{"d_expert": 224, "normalize_top_k": false, "router_bias": true, "init_std_router": 0.00655, "optimizer": "soap_variant", "lr": 0.00445, "steps": 4343}
Below are experts of layer 5 (counted from 0) of a mixture-of-experts language model. Rows are named router (the router's row for the expert) and show model dimensions 192-255. Each number is 500 + 25 x the weight over its row's rms, rounded and kept within 0 to 999. Numbers have three digits each.
After each expert's rows: "gets" lists some tokens that make up at least twice as much of what it gets as of all text. This comes from a sample of Wikipedia text that the model never trained on. Tokens count by the router's weight.

# expert 5
router:516459516506488491538479511516498496485489496502547474488512542450524488480513490539532495515516505497506482472512543500487478557507500503508449504492500514529484482508493458528450505481457538
gets: "-", "6", "4", "5", "7", "3"

# expert 14
router:525500481468492522498532442489500530534466474450520532534468540480474502500479529512518535498508519520538505475464520497527461524496500508518516503504477479534496510534486511502506501492525503
gets: " the", " on", " in", " his", "s", " In"

# expert 15
router:501479465531463511474524466524495517482465492514514490515527511525452572511456485482535488532520480518520487495490537538435512551494497482508484548529478528535475489511490485461479478488517508
gets: ".", "\n", " |", "'", ")", " ("

# expert 1
router:480530490430518488528509498501453491524468506483534484510486500491481498447512447487434473527510491489524504500509435508494478480517460580485524498485449532526472500480524438491511517487503488
gets: "\n", " a", " —", " were", " No", " Date"

# expert 8
router:531463478539520514525518472497510494482517515487503513487452501528435528505527502490464505513480512523497482495513486507502476495461491471493509475483506508473520514511495439529512486473493460
gets: " ", "–", " (", " season", " time", " year"

# expert 13
router:482498537498463434484526481509477511521516477413552479499482522468501479483469482541505507499577526479525492460532486475480508541461463507487526589501485490506455530507465502518493486509507508
gets: " in", " of", " and", " to", " by", " for"

# expert 3
router:530517472500506492494475495503519497494525524510520483461490473482521470492527472492530493503488462447482502511514470508506493501479497464515478507506507552504542424461485541474538521507520511
gets: "\n", "-", " a", "==", " However", " ."

# expert 9
router:475506551505490521493507504536464472504495468469514481490495512473496505473469486513511514490437528473441504469477528471449495548511537533478505544484476504500440497532498493506507514498507533
gets: ",", " was", " the", " as", " is", " a"

# expert 0
router:474498480533494546479458536521488509471546491508500487462566494484496496508500493477453527468471497522509499516504530513541448484539516514510494467464503477381497508533509502452477498527532492
gets: " ", "1", "9", "2", "0", "8"

# expert 10
router:533539518514528473489535531476514510520481507593457497450500502464490488469506527474532516468507516453515506497480481520491485495490537460517475518485450475496492526481529504506525523496485507
gets: "2", "-", "3", "5", "4", "7"

# expert 6
router:508504507494546498497495543466506494524504565488528477460554468512533490525473492533517498527487501527500485504519518513478549484513480511462516535504568507518496497462546513490497434514484492
gets: "2", " over", " for", " m", " at", "–"